{"n_layer": 11, "d_model": 192, "n_experts": 64, "experts_per_token": 1, "d_expert": 128, "d_shared_expert": 128, "activation": "swiglu", "moe_layers": [1, 2, 3, 4, 5, 6, 7, 8, 9, 10], "router_score": "sigmoid", "normalize_top_k": false, "routed_scale": 2.0, "balance_loss": 0.00316, "balance_bias": false, "router_cosine_scale": 14.0, "init_std_router": 0.0352, "lr_router": 0.00112, "n_head": 3, "n_kv_head": 1, "head_dim": 64, "vocab_size": 32768, "norm": "rmsnorm", "norm_place": "pre", "norm_eps": 1e-05, "positions": "rope", "rope_base": 1000000.0, "rope_fraction": 0.5, "qk_norm": false, "attn_scale": 0.125, "tie_embeddings": false, "parallel_block": false, "init": "normal", "init_std_qkv": 0.0361, "init_std_o": 0.0, "init_std_up": 0.0361, "init_std_down": 0.0, "optimizer": "muon_variant", "lr": 0.00664, "beta1": 0.9, "weight_decay": 0.034, "lr_head": 0.00735, "grad_clip": 0.5, "warmup_steps": 200, "schedule": "wsd", "decay_fraction": 1.0, "decay_shape": "linear", "final_lr_fraction": 0.0, "batch_tokens": 65536, "seq_len": 1024, "doc_mask": false, "train_tokens": 307100000, "steps": 4686, "dataset": "wikipedia_en"}
Below are experts of layer 6 (counted from 0) of a mixture-of-experts language model. Rows are named router (the router's row for the expert), gate (a neuron's input weights, with its number), up (a neuron's input weights, with its number) and show model dimensions 0-191. Each number is 128 + 24 x the weight over its row's rms, rounded and kept within 0 to 255. Numbers have three digits each.
After each expert's rows: "gets" lists some tokens that make up at least twice as much of what it gets as of all text. This comes from a sample of Wikipedia text that the model never trained on. Tokens count by the router's weight.

# expert 27
router:104144111171070137124160114179131156130118131129121147132096075124128141111161163118167127118124132133141169128137120104126124149096091182177103089135094084101117122152109147122161170126150146131140124114145128085096125106104133118145091156129145160081155083137143128148086152159185134124122116144109100156117135130090116186129160087113116135130180107165124108152108122148132138146137145132114092163139134126128111119094148093137135156130117107158108144133130117148113129118113125069119100133139130118140128115136119137125120139133151108090104078115121139142145173084078087114
gate4:120157137159133107066126122105164141132097124160153115165119151118143121131128146141132159119120087099084193105114075139149178174118108107096163108163094104127126123128125144134105145102141157143150106132106093130143162170147150151147132075155119138137132088118128111116129161165145098113134087120133164114119135124123083124149160173122156113128121150187088129115136156168131152132157132146167129152090146080141119124124155128126140163135160122126125105126167102104126107103102117146136116113128085138111113113146156148125125136138155121111112149149144116095161181112127120072
up4:136086140185109152158110152127139111106141116119067138087156145146110127119175160160098088099110171121137136135135111122114155110152101159084160131087139139113118150135181092155149099140122132111134104130094123171163154127130151119138117144126126150142138099131102138138107108121115179071132148144117132101138121099127117079153122142126105138152150113129140121152147109095113141134101135150129109153093124160142179162141119116163088140160040138106137153137093119135117109127167166134154139116141148106138129131095165110126142137104144141144129176157115120094137096117128152163
gets: " University", " United", " National", "S", " American", " U"

# expert 38
router:153139107148114159119088128151108120129130150132144154134154071098122136103153123154131110142135123130117139104165123102160139113090129114160129125159146109113131107178108178170144120144118153094135135089167109132164102108118127158131076153152143127066109126150164121155127134117169160129116121150146107152129107143144123134071109118137110162099131117131153133150088115108108091122145161139123069167135137124122137076116165161119108129137109167173131121144138086175093074106113146100108153110154137089095112118142109117079111111139130120134110069127117149151157144127127116138
gate8:140178118154124131107154113133120098147137097130101111143093100099148161111187122111097115154104133143100113160087146097177126121118088188144121104141134124136125101125122118107132127156127112138141129145120189177142110118156132131166098087134163126131131109119112107110109126127131112144088123152146139101099136149144152166128159116129156118098116104103183150131136119155153127135148107100177118141123132178129097104135129124105109114099068158105116125133140128111097137173166161124148149135121188151120123114084070139152098118135101138114156128135089102166084121102155130123
up8:094108127123100103096142091138140149093151140116135172116120143178136160157134174175160103110091092120126082128135121104069138120110135115128143141132126110107139144163098160120136129097107127111114135131134104140104147103096137148121144107145121133130153138113119117133140121109136111125139090108124138121118132175116079155104100130052099123124096118112079124133069154118111140159153083107137171109103137106151083051115119168149095134111100105118111150123114126112167082121131116109138117170109127090148108110139145128160151149149121122150110142143142142093091145099139102158
gets: "S", "W", "M", "T", "R", "C"

# expert 29
router:143129120157114141135095121140114154141106141132134142135127105084125103076133134142107109159123132119122147125150131128143142139129127163173099154106121090135087125128122140133115113077123182094154108108133100130160108105091098113167083146155146135115152108170149096117134119133118158143114131137137113117146146130170157145128134129122124155082153121172152128198122125146068108142111160163135127174140108112149110068111132137136122096175124140174095133144109084141124100110141140092198131125111151116133147143141120135133124157120154110208105117126118124137168175110139108113
gate5:114079091101142137104101135118138139112091166147159078087098118149122132120124154142089125154111134104091100135108148098134098138147144152105104076122145096107171099134140158148168153129096119109127125134109137133148129132119085126128130119154146133148129111176175109161085112156110101146129157115166106145164130107131107090135094187145115100144098116143141119146102102122116090100146118114154094182159125113103061135127104120139136120124116125149139120124097129179119144091135130133116148149171131125128150125153102144152125148123114105169120071161144147151109169105167121123
up5:105142155107111111139095142143077139147135164151109092146144121128145135121075128136116147132152114132083143172157102106104160088159103109116157108098134196158140118121129120136117167100129120144157142158075116177120127140150120126108114122133136133152136128129122102110123148091125159105111117083143123133167088148142110136108138146081145134147083166108142124151134127160131132112150109086141116110174121132143131173141098149089105143088137064119122133111169142148182100135148100138132137153099120150133100120099153100122111103141164138172170140134100099124131144100174099138
gets: "|", "-", " -", "   ", "     ", " Succeeded"

# expert 50
router:185155090165081146146122130142146139133134165144146091105131130117138151107119097120203110146116162107121108118148148131173095127107135138124139142134130075134127089166130130166146137124124140112143119102117103108135142124111126138171094136136175143087132112157120083141140163150141131115097131126144126121115110156113140171101132109122151139099146073158137131154099145141094121122155113168140099179135138098137112087096132135124171105143128145196134107115121140140140129106105153106160120093140128070102150120126105142121126106130123138165075098136078123126134143130136075095
gate7:077155084110144105162136153118158129141127124111110132111148149088123156134128088145138130144123100121138151110120107124144123093103116122119126133173124098135131088118158147139124072092122162155126112149083073132147145135145133106133120089156136130102143145114143119091092109147104124162132107089137123111097120138145083131110124116133092134117080147110156149141118142126124100111130120132141094134148074118160144190125151114107081122149169084167145095169106133138135096107079187112125080144147139157120189135130101139103098119132178113154140110118135144094129115148117103147
up7:148152085115129150111150140144165150146152113081136098076125136127150149069115143132113142133145118109137157085120142152118138108079107117137121122124127106148145111137104127087096128119146126138113102127100111101120170156189125132149105118173148123108117166143092119144122120121149163130147112139170156104146168133110117100096111108112124129149099144133184111145119103120083095080115114111136134184147135107119160113166137152140067123163139110137152088119124115119113153121099127170164105089111121090132146114136135159109151135129144195171113104148150151075139129126146130116
gets: "5", "0", "4", "6", "3", "7"

# expert 34
router:116141123157104093179129160113150100114124141133174153118169095118148113078126071138165129131142133145111142116165120100138105165109102110132127099158088084137137108105136112117166115101167076135117114126131128136126132083140143106154116136115145150091125118133096125136114139157157158128092146145129122099106112160099124174098095126135160123130168122146110148175099086152106135122109151124113073163108114131147127126070175129178164108152146143169104160136147098152099119129109136130148126110122142115178144126162128139120152090138140116150151112122081094160118133114118100115
gate2:151118143114145118119133124143093110123139162138127156149119109087138098145097119115147130098126131142131118129152135154105105090114113110159142162124100128125186181126125157194101128137098140166123167156104122099130115092135122127129152094205140163103078144098094140143132161088105092128104140112137131151109149130085109125054166136115135173117146117110125136135132108173165168125106111137120106134115136114101114129169162152113121110073164132138139105129092132089071120091089113140091146123120134104148146108127132155121135149131121139100130141142104176136131113121133116146
up2:162090116090111157110147144164140113151124140115124126124150101110170143143135130107147130092127105137109154169136129153141139146102150163141129171121133200154183184128156096130138143108145124112117154150169098096092128145091136135125113157114109117093111127069102103147093140162127064152152124114126108118141115139093158097113109158114145144140136149121139108137172145184156110128113131106112089156102103137144155092151079128120104123109155130112162120106151128114069136101120150121145116125175118159123114155147123137144151112159095170125123130105138162139122142129163148115
gets: " and", "'", "-", "%", " or", ","

# expert 42
router:147136110134122165127090159137117130149170136122153155139140108072124138090157143112136096128135107098159149134155163134149130132143118131156121144176108088116105108150109167107152153122146132098118133066136093116149131075091117131088085116160141145106140110176138132132166131148161125112067133093113093142116133153128113146116109153145128095138146114137129112158123108120137107136111131150124096083126124162139078111117135126161128094126138138178132108134119063149127133152122120082166135139139147073123154120151076117099105129116176106154112093080128123158150145112156115127
gate6:119119117124114129130143193136150115166189136108107149099124152123152149089127099125136103100093140107147120097154127144134079106102089121093154154141099151097113105138126147183140135106121132120138134103140126098130094142146141125156146149130126105182129154164138101158154133119152123133072116146109142101132103132108128144106104090134117123137093100120136162149080151141073088105140119143112116155114151169101121167117180140122098118111120112140118107121135147150138119146120114102124159117142099082128137170129124131162094091136126155201089134161167104132152134122101171141
up6:093111142115084102156144168120149107094157178122159133106119170138131142131141174115096163120168136123134128155063171110134105141141076128116164150156129168150141089131127162106116125128134138128158128155136088149159129111120139070100126109145141138110144150152112154134132104112100098177094130155156086112140150091119094094178117101128100114134130147139079115145132133122182102113121157110092111124091138093101146145122108133152128151085099146145098112132094141155135155118150126142119102155150119134154098157159138142137141091108144108145104135097141158170147127131119146126
gets: ",", " (", " is", " was", "==", ":"

# expert 32
router:141141136127096146152097149124135128114144135117158147122147092129125127105134141130188115161104157140126165140159118136144130159134121128162122132186109089145133098114116127135127125101157113090110108138149108126126138131074120132144140173164125146093163135142141116100111175148144156170100119135118125129094141161105095136139087112124114136150172089132136102104077109091084121156117148172152120132132101163121130119093156126108108127156133114163093113111115070152127133117140129105140164166142153111128135101147070140078147143108145118163093099135063104162156167139116102100
gate1:128108137110132180133096150130173122137153091108118109115098117119139130097146147110155092154094119144076146134102118173107138148146149155182118104128139130147154118123142124117103185106184143119109106096102140132168139137140111153146069155096093145112132125145164121142175120132099142092088127108127120134112147107153135139126103116153144115082135156090105147112161083151128139165184177132143106135124132125163099133099140119137111105120139101097083126134125129146102125187120143159147113134123125149130163136155130063105140154140131100142175100117144117102114127129164118111
up1:133116156155169110122123128074111130133153160091098118104114122151136112136151141090112114094120166086136159112134155130161083170122145130122149104123179127113128152115124187183091189095107115169157113090129159110115137146122085132127154126146149126163112118151101117140129155116129108133113123157122173108147079135131129123065105124125146095136152125144114140150119149101143135133101101146133139116152106061088121150173137150145109107150109122127119110122134152128116112133052135120100122096151127113142120132158120153106125123088123130142096113149167158122132094103161155136
gets: ",", " by", "),", " at", ")", " from"

# expert 17
router:145130111158126154160096177167093134114127151123168115104140113086112140103135149113172097124120138125119113095169122138128126105134110120187159155137104101138114093152158132120177079119162138119149132094133127134110118127120105114138110121140129152093138084149126130141103167122145119158088130096123109143135109116129131137127118097168128140109142127150096101151111097129097104129122147150144061125154123140132127087134173111101119102115133138170132169143097091145143114137120106087144149134160147079127137161153094107111106118124146077117080088094101087159163146074130108108
gate3:112113126149106171160133148156094101138103171114112131135091146128072129123091158147129089108151128144146142088172172129120060118159116154129169118199130139116105139134110147117098138118156146115118130128136140098132132123149108098207139146149152172129170114155124117116139104114122113152155158140081169133109159119080152117136135147161148135126146140148093105162128163147076099115083104113137169163110125108128127154147163166128122132112181127117137139141124146131126148148135163115161139108127109093166116120160136131167120122123148118115115081132124118141146132138115128133
up3:109120161158110146094183145134155165075167129091112131122122174143094120140101183140142103139129165112142148112120126158109141141116148138123135144122144132126123155153166147106113091089149134098088128118111181137156085151121125114099140073087183095141090106161134159127104120108120142116151165147108168128127152118081149100120147118097118122101145138164142136168137111115070109140119111117121110143110096126129132179125119120136119151101151150143129126114144104127101128134069135096139138115147110158150105116140133166141165096128080086131122132142124111130157098144084115136
gets: "0", "6", "9", "5", "8", "4"

# expert 59
router:154152097188112152155108138162149158100106144141151108140113107131156089056162140145122115135095123150105127129131135138112105148128131129179138142147127055141154120128125151128116112126149113120167096082092094129134096123150090132155112165164111134115166118148144130138124136161132118135127152114137117149150097116137133131118087145128124150092146102146153134179116129146097122144139112142127102113161136140135132087105144144152150107159106128129068091166102106154098122133112144112165121125126150121142105105109117145087086141095192155188107080105109139112142123107116127094
gate2:118104111171132124107160121164111156082107148123139134155123093125124120122108078130129165127111134149111125178117139156142143099123149091150149169159131115121171168102121162186132130121123157155117143145125107083120096139125125133145122112144144120138105104140160165181131170098122100107113100150105075157124151159116145177126157149109169103147139126143141149186131110146146141128092121126079118112110112122120104166111123129111122131104123130160150137123075135151147114115097106134123169180097137103103173098137117145116160129156145118112119132168100146107158107122134074160
up2:119132120123077173157128158143117087168120141126119152112158092122126110119146111115162074083149095127127113142114146116173137159129143138128145098119107165151145118119094124134117112106124133150165085112141165120096139160126111130119150163107144138123139125110095129165070145187153141133125118124142158123127107117144149118118113167103095170139161133107081130133099170170125154149125121165127075141099104120116110086145117118124140149142143117094155158105168088095114152101081117171159124095168111099132100132153134138164118099138099136144092135114117133137133106176132160113
gets: "-", ":", " •", "/", ";", " Country"

# expert 63
router:153147123162106129152137127163147138136157164095136103081168099088108092119134132126178108142129123110120120101180122101144147161091133140145125126155136081112094093113139167147146093127118150118118137126150123109136167149110134126157126124150183136122127109144144108110109152146169127103127139119122106127173117117127115167079121120120109140128157096137139130178123133133101074136121140146140100129125095130135086079122164157107135066139100143190137103138128140162125139098111165108124139104134169102097133124139138124104104113144154115145074105151090111129150165107103086086
gate5:141133129124091142106132141132120097137123149161167134110132122168145146121128129152104109158097097100072069112109134128112118149128172106145138125161153130161129132137136123146148129128062155152129120120130146156145103098149119088154086090127120102178091138126117138125103123163128120139126167138183138150147140127114146111099089121161126098167116131165103131171124107123056090109153093127106115138113146132107066161154127118159115125116109174145121149118100084092101093057140119078127101134162098133126107130158137138117123141137140128149126104149130127137131169114124131127
up5:119114125111108142113141165132125113146151138100124101102136127110148124123143150145114146096131128100134140179111082113132137119156114143160135090102091166136149147131091134133135129122141086138150136122084110150176123145141103106102088112124193125181144088153056092081142152129122134141137095133130128132146071154134070120157132122103148115167101138125106145174118117129116124097122102128110099122130116141167128160156084135121111159113142069121148094112147110122154123129147115114102174169105146086150146106098146100090099090112140150092131148145133157133152117145148111118
gets: "2", "1", "3", "4", "5", "0"